From a checkpoint of a small mixture-of-experts model trained on Wikipedia.
Size: vocabulary 2048, 44.9M parameters.
Experts: 3 picks a token, a softmax router.
Below are experts of layer 7 (counted from 0) of a mixture-of-experts language model. Rows are named router (the router's row for the expert), down (a neuron's output weights, with its number) and show model dimensions 80-159. Each number is 500 + 40 x the weight over its row's rms, rounded and kept within 0 to 999. Numbers have three digits each.
After each expert's rows: a language model's description of what the expert responds to. This comes from a sample of Wikipedia text that the model never trained on.

# expert 39
router:546450526496470520519456519536513463473441520525521550497495450527527445462485457538550444493508578444472464588485452474480523516483473512530535509455481473464511428479476502478554493524422488472551512582486520463475496554535501522481512459
down0:463490447478542616602458510486518527529468526537544464512475455461475523497422463508517535511444537557523372493490498509454500500494478468510524589503573458547515469522463503431479454483470529526531511517500458469572548547518528441479521501
down1:521480538514497509467522487422502574474506514540461538501503572503441525515504557549466599464412506519541543446547542503487520482484554486495538519455425461533468494530468508628465523523446508466454531487461529479449518469473442500561500401
down2:554532505480509485492469552515409523512405530519543475449470546547466507484493514465528503503576509527467516491426513512495465485464493500527460545510467525534476431502494504567438543439555541427562480472501513501444516527561482518610526505
What it handles: Vowel pieces and non-Latin bytes in Japanese, Chinese and other foreign names, e.g. Fukuzawa, Fukuoka, Mao, Japan.

# expert 24
router:497434495539511514428453483507483458559505531475515382473507501522586464580463524489484464531503492510520471477538532551526518433448498436581541595519514448500515539391495506501471500491513422511559487480535590528545501501529525592435412514
down0:516492516544569487529454507472492519582571533519565478484561482559551481583474493451555487512461454522569551535471486503506515491436482478550449514496530561488408487510476458435487498480528548526419487512462533527493492571521544461514479520
down1:533478541442494474484496594412486510500559494442462529617461531554466437507494450519476486446495523572471520470503484467381442514571503548517552472507410462525525573498511556511510470510477471512459494506512508464538520505516517539488499555
down2:493507515521527536542453486533484514536499476501477515503476536477612469541556520497464492490528450472466523494471494475434500556500507458516425530541493543500545515514421540410485520557438503466472481535526492456505594499439414527473513496
What it handles: Capitalized first pieces of proper names after commas, of, by or verbs in narrative prose, such as C-oke, Ad-air, Geor-gia.

# expert 27
router:512464533548490489473416517522494469555598509459486478543461542449458479568518512483472458589520419453533452474508463511513518455471466467526429570510483523570550469500466544509517569489492580480536512486498515496535479534517436480460500550
down0:524537451488440536550533543508505482461471456484471505501503477573550517459539496495552443428494543531554438580526533446489519464508520535527520511476554486485474529465466491505471581405478456544490482525533538473525601501437466502468485541
down1:488465477495545470377506575472490534482530578481537528530451432458565491502546510486497473496486433546511557488520537423460563500555474534499529502560446530528447532501506473542512461494503478485521487540491477446482511513435444547415477486
down2:556432485452526505578509472489482519523429550572542478460516475542548476495489414513496499486527539489479465487566552503546501519451478547562444414503464459464481424428509508463518531538499474496467478430422426582503513530499536481548423474
What it handles: Digits and numbers in census figures, vote tables and measurements, plus words like householder, million, population, below.

# expert 5
router:490521454540548583475461460537472419516509491494513494515483507514531515474510498539433470565553527488508557512571519498519459433508528534504530446442454438439565427447537477492482472514480405495574472506523552473456477523559533522499486416
down0:510447499541484465439487562562512494513495537513440481598503482475503484642490515523443532566482512441467465490514457510491544505578502532564502546535545541441466415520520468357528477531465495491566481522503443518499382491544465564497477459
down1:586589547533525462501518436540466583501518534501521506494504469530467468495464535504508493543487469492491431503563569403488500426543467442515477547498445394494518482499508506513555472528494424533450487516465473518528536419507481497486517571
down2:449532524544442488457473518469515541490458492435510431582453467467584508541532484592471559481459440526474564466537573578490474447517553414519497563424500467468457459468542506468597414478498488532525520490487528514494529459511560531455482431
What it handles: Single capital letters or short capital pieces opening a personal name or surname, like W in Wesley, Mc, Sch, Hen.

# expert 60
router:478474492533533496487507472527498521464422588539507453494485524458557419432555448526563511448505499554463493473486535480496542536496430470457499516472484488509526438517533531549518479540533514436481490436501590435558490517500513482484489553
down0:569442482517585513428520447467502445502470513519512491485501479472450448523461473491598495515541432535532549534332524462442529506522492504566490519554472453500534500489490516576511478439517542495566531504495558566534490536479485523491460508
down1:476500518527605477574538496465529489463449524491503508528522487472528510402440495515459464480484494477507478539503472416517498469522450523471505443487545456517483473468452465460498495472512503481508512540500497407458512571458532535511536413
down2:520511545482495483502512364543484477521495469518444523507509589429479494458407495550516509441463503481536519565495518447466506405472518383556451456471544490462538558488549404493451582530475494529466511532540513459533511526496531501558529567
What it handles: Pipe separators between cells in sports schedules, results and track listing tables, often after times, scores, opponent names or dashes.

# expert 53
router:471520543570476507494509494466508472455518491434559470458583503478516533458431474458401485460530461503468495524557482511505517501522570516479509502535552501494498512549529458512506499482451461566553521556477467408502499453457540470501548544
down0:418529494519530451484452446461484489425567559516469450503544493473422509472550514485539503461529540535465592571494542498476479495515490563537518561515531511510514579541510446528492554440434465465525436529465472550460509541475498500490506536
down1:547557556543507450484483556539517463506469512555478465479511476507448484505521472448447545484485450465438469496519462431449471422454590571436539407493529523519477458522420439510541562515583584456516455549561491522506502500425497561437438573
down2:470512520534490527437522456521499477534461511545445528515456535531534526430509494500504511601538453474490523478421493512494498518529459524494522547461544564512491488484506501286445505443505472482490534521522444570504509417465494422463507509
What it handles: Early stem pieces of verbs and derived words right after a prefix or space, such as pl in explained, gr in graduated, us, describ.

# expert 18
router:459473497500441510536515494493529537569439462434475501468444542479434469560489517498444445517506503530521517552504460617455473542500516504502498592419514527492523502525496540477570503480502511453433547495409521509554461527505535509459458425
down0:393465497517479490521551543467484508502448495504528480514448533445454507634503476509483486507506510521497538514482506489496491509498508505504484520514486486496538494497477543763510499499515591509452497529476706463625479498521516546490465494
down1:591439513527543494554424495460516489492480494486477527493537517572536527465499501475472586470513509511516530542549475484513491458477510491494551494490560495472486469577525446379480468462505546555470553483444431577407527550418543468490543551
down2:513567476470484510553471480544542476509542500494497497491515462479481496467546490548571504494531568495506509520486500545463465547497502437455465467444416583491472492473557451509536490453595499455467511485568452459492506547539517473485448390
What it handles: Line breaks right after a sentence-ending period or heading, plus a following The, as at paragraph ends before == Early life ==.

# expert 59
router:496485438559505499487403417439459517473501506515433515476436497505448504550561511559482558518463530562560536484485543505462501431544471530527480434488486577397466513470510496463453535481508488503506513427500506482550494529492482526452536464
down0:533511496483519559435577483519505525498513542496471495501535529464454514489532473488613459422412508533558487469565402530508510458440456486491431523485402581508536463546486507595465519493513426530440475468485540545563524432572507525559503503
down1:498443586509441424482465546515507460534513550488528515526477500581563422476500586550477557516573496445449471519482538484497509516547503463461536510461572510505574545446469477438464435560532524525532470560452488514508540501460505451460585444
down2:584487537532522442477479526605538501489442473434489564501539416501500503445504548522488550503505523501475527517477542469488472553505438527531529533497449535507503559486518467373485495514448551556390474446522514461462523445432512564489537572
What it handles: Periods and separators within initials, decimals, abbreviations and DOIs, such as John C. Spencer, 2.5, p.m., plus digits in tables.

# expert 48
router:522410474528524451505495437523507502515503516483510493522407502513423552520539523417519521473545530548521567505518536531434505523495473511496453506440505563486507494501535527442436574502507535508463541450461520537586490506511468492481488552
down0:534472497513518479521490494524507448441490484433526473513552530522552505533522427504503539471411501483473553515528486482501533441515484542506451490518485526504539561546512486462511457519505453520469569558499444507508543576445547404442453502
down1:499473471490536434490506532492501518485542518509468505518515458431481603625516497492348491478522458454563496514561533507480463480502468533455486442548512507485447483547485565385515523505507496476523496468475541487550496493522547528429500550
down2:608508490461516484449558506504482539516502494506451501550483518479491452539507516521452441502478472526514447419511501447485484517451490454451533554494530520562494542548512471556532421395489518472508571446469592538501428432454581539479490533
What it handles: Periods ending sentences, often after a closing parenthesis or club name before a line break, plus heading == marks and decimal points.

# expert 35
router:556454532484532473534461436470462500511564415512464534471522496605576556558510564448585447472477588508506551485479474513539531421438518549467470562429439480573579555487510498522556455499515420506475473514453509524533518485493513522539574555
down0:520524488467455476459500509532503489512492529462467573567509540496499490389549450416487531454511453484523549525548541551494500549469530602459554471502494412527440473480473482479492534508500464556537540471471518533517466538488549496549510530
down1:534503441587523490523481415513512507555471509506472482506445547549471470463474477513477468473465504512531535465556478506566557513492437453461542437505493487558471498514440497484429527527444489459486456512479496537436505556426510447509496480
down2:447503440480484539534462527491495427431450506502570459438550548510510509531451526510509518501507472398513425523492382433505498547562421504485497481516517524501522584602474520574499505491494570514500428481572538462523504518447446482461513485
What it handles: Nationality and demonym words like American, French, British, plus dashes in year ranges such as 2020–2026 in infoboxes and career lists.

# expert 62
router:494515536504430539482490536555477501455515455482495499506565473461477448512542534520427508493481452524553502465495560519491473474458512499519480420541490491463461525508586509518564503410465507462528465529538482423491572507484529464556486491
down0:488490480444490484469471590569429447497523481519539523522426485545435484495560500503508497534452524510493530524537512480522529499558466466520462485542469550536520572450491483524447535498485521412540555453569499513486486444486585495549551536
down1:508565545533530443512550421567453506503509462530516481525470534448453442508558487516472492514498466495531519512373499477569478516517464492468512490465539514495506446406537484538479486441512470489528485516577473525508466482484507496439526509
down2:525490505530550501460549534425511484569478498589523555541432458483491465491511467521428419463413472494542603512456504484517544481570541475425490498535485552592475487492531482490466448503526487510510572538449518438494513431506525522534515554
What it handles: Prefix or early stem pieces of lowercase words, such as pro, un, im, reg, main, as in reprimanded, reunion, truncated, mainly.

# expert 63
router:482422535476526487493411514500529515486485450502504470502502491479490494494503472501548450449514535534468485511479444521515573434493454492494442509450466464532459508511436565490591500460475473484511500498462445460421456514520530547511594478
down0:534452471586428460522477464500515507547490495482480492481463445522487569481523512504455469465446539496482467441551501457438408439508536470435442549527534435448420522508464427510512475585486546464558437507548560445572477432453520503523488435
down1:485485485495436547410507408467610537475543465422515439525566533530519503504505516502534526448582485475481438482524549564514574499537462501477528482537504505428439504493495459552497542474457459497555481582508564468476482413518562485480499489
down2:514538509512463533501522481493448482506449533467517572506518497503525533570494564431513548523533477457518463546492595436442454519415525474487561458554509546571470531534526537461562469443484569476449447566515551559529545569567476469496520459
What it handles: Capital-letter pieces and labels in infoboxes and data lists, e.g. IUPHAR, ZIP code, Kingdom:, Born, Country, Cup, Released.

# expert 2
router:476498441535463509489485498518436444582498461501505446513492580462574490513562609569494470564490463514540563523503510518573548447502570404474499510479477522477490466421463489483510469449468435443485474522546468546501451533560514510566459497
down0:581433522498516500442496460458499475479459483516561489580492501473573521536539491576512448539524484493557508485535490458452544502554551440516547520516543573550452541502445515514449501459517565518553471595496471526403500531517434565567480451
down1:574561534482427444542486475494465447526473492473546491526466490484515516488457504453432489499448461525538465486514506431501526503519528521572545549449495447509480438458450450445522516421504574469491567462436527496486461503542477551475493544
down2:546511467519432509510510524533484485487475523415509530522543564532487501492460520488509468499487509463507527500617488456471498486501523554564503494454523562448505510535481484518469475516464525596518492421504503471467436512466587504459483527
What it handles: Capital letters inside acronyms and abbreviations, often after an opening parenthesis or another capital, such as NSS, NAE, GSM, GMA.

# expert 17
router:524461493511490555482498515583498457467506484559487436501463493541513544509512451550470540563501422442486528506512536487492469475523572456483542525507473516508534547512538527470460506533491486428498491501489523451452438564567480563453424442
down0:519517468476504508493530493551505447505570500460551398470484463520499469518533505469468535498465504494500463537485574527403476504472533534519506495461499519499483449492520463529498495597483486511544564482515517571492495507529470459488435475
down1:476532448549549412497514558466510562484526472458466463455512481530519481518521481465528489442481513503512578502531454549517561469488504486560490515499516488528459544509538558524579470478524497540440563527420533438471510541440579564518579483
down2:492466521497505521487477510488561518483487532515458488472480472485461494554501504465524585555499509504418457527461545526397488463482468535521451508504524495501500473529424521571476497530510464488502548494502501426471414474540527467496468599
What it handles: Word pieces continuing English and Germanic first names, such as ol in Rudolf, k in Frank, ph in Ralph, also William, Paul.

# expert 28
router:495521434535453529489548457464548455496493558418513529505510468546543506520435473405478542453556497484429428520557480458452516502461433490505513467459514465525519504540444505464511487540513466387496473575502484524482498516523547429530564520
down0:434495465531484583476492447543500465442450545459540484482458438512437451546543500509481614462518437423489496478497560462461483493516539547527520553505484522487514487525578453441477544458443487533549454491500491488504513527510468470458533541
down1:560510543541519468517431444413474493486498538536536543473480547443426506519461497470447479488490524542523487477530565529521472488455562569504500486494450439528433438513452488471537492494458496493473550531450436475443499458480523400591484501
down2:488519522584500567541443468487565488469470423536539480463452488513521552435492497541477470447556457498432441456416453499473496455584514459528526493496487493528521518470463479454525534526423518471449503523451512498542478418494519483577449489
What it handles: Inner syllables of scientific, taxonomic, foreign or technical words, e.g. Cy-ath-ostemon, Dyn-ast-ic, Leptoty-ph-lops, phil-os-ophy, Almoh-ad.

# expert 36
router:492557490463459530570537509481468461469448447532474489588428531448445496497499467498516452516558486529602504502501474506486536454483449455472516551504551468459504524535480537434473491502520552522494511544551517555557440530494474560425462527
down0:501489479506515557522512419583547460537479510537466509561528509503389468471508496490594495526546516483465440468394525491542583511547500445493471514497555535459544485569412501482562493530455485481438532517516465444526498516570439467499517448
down1:541485501515512467509448407518544560532538483549498467510576481484447497511469487502520563490541523521450472491516529535513516549501483400555479481501579506449466524479367515490505529454478594599507494554496547537513548515473398525467524552
down2:521464505530485487542501525514550496519568461432562469459517472518454446490523623477506471492440464459517500470523535455460549518503525488524422481506495479534446548473473439487502478531530482518481552540450511527574522537482442445505471482
What it handles: Line breaks ending infobox fields and table rows, plus coordinate pieces like N, degree signs and ″, e.g. after ZIP codes.

# expert 40
router:476526461520461457455476481533541485467510493519519536426516547551518414530544516525521550444432491493511517502465595498520516540595500463545554474492561515470447443477451435491524459480521449490527552488528440436462533450458482472485452478
down0:547553540540496433501510505532528488496436500471483506558574455506466469515544533485576509559495492454510534449504496498506509468533504432560464394464476439584538590448484535509448475468479479534490489547463552453510479557574460440569453533
down1:502427445489403548461497552510477527468565516534480503509483465458545478489467495473444494544531456425490525473566441352487430472474470403446482524567583494458521474481536516544501498416488503507486492527462563543485487521483566473576498474
down2:543489499493485525531567586504434504515476565496506512454567558501579491489546460504502489449464462452474493445471565430474532474499499511545473488538560477428479476463455490512493470391566527508546482511438405510588593503516501426464496461
What it handles: Short vowel-led pieces right after a word's opening consonant, e.g. t-er-ritory, te-en-ager, S-en-ior, S-om-etimes, st-or-es.

# expert 47
router:478498528455508542489500501487576475505497506520550399472561489557505527469460536455488432379465494459471489568521464461473501560536588528482485507497371577540484528495465470498525521442552482491507523543473535445458441410492527455496462481
down0:498520476509530501487512426436536514478436471517460490465513547503509478482454460485506474475538475562430514539572498528494533512502490483520424546473443458514521520493504472557451445523489488473501492482533483419579455509536512476577517562
down1:470502507450591506459522475463504484485468426447551449575566510494485599555485506483435492523562464528495414478495562576499533460563544516537513493506535486535479425498485492478495522541475555405555464507545463500500506424508517449490511503
down2:567550529569455490522521539568455459513505527463450497488539580475564448549490468451487513437538522520525463480594463453474564484532544410481547497457501499491506499462476448635495502473565486519455543474465575476569520475488514506512546519
What it handles: Middle pieces inside Latinate words before a suffix, such as ol in devolved, ual in intellectual, ir in reservoir, al in dorsal.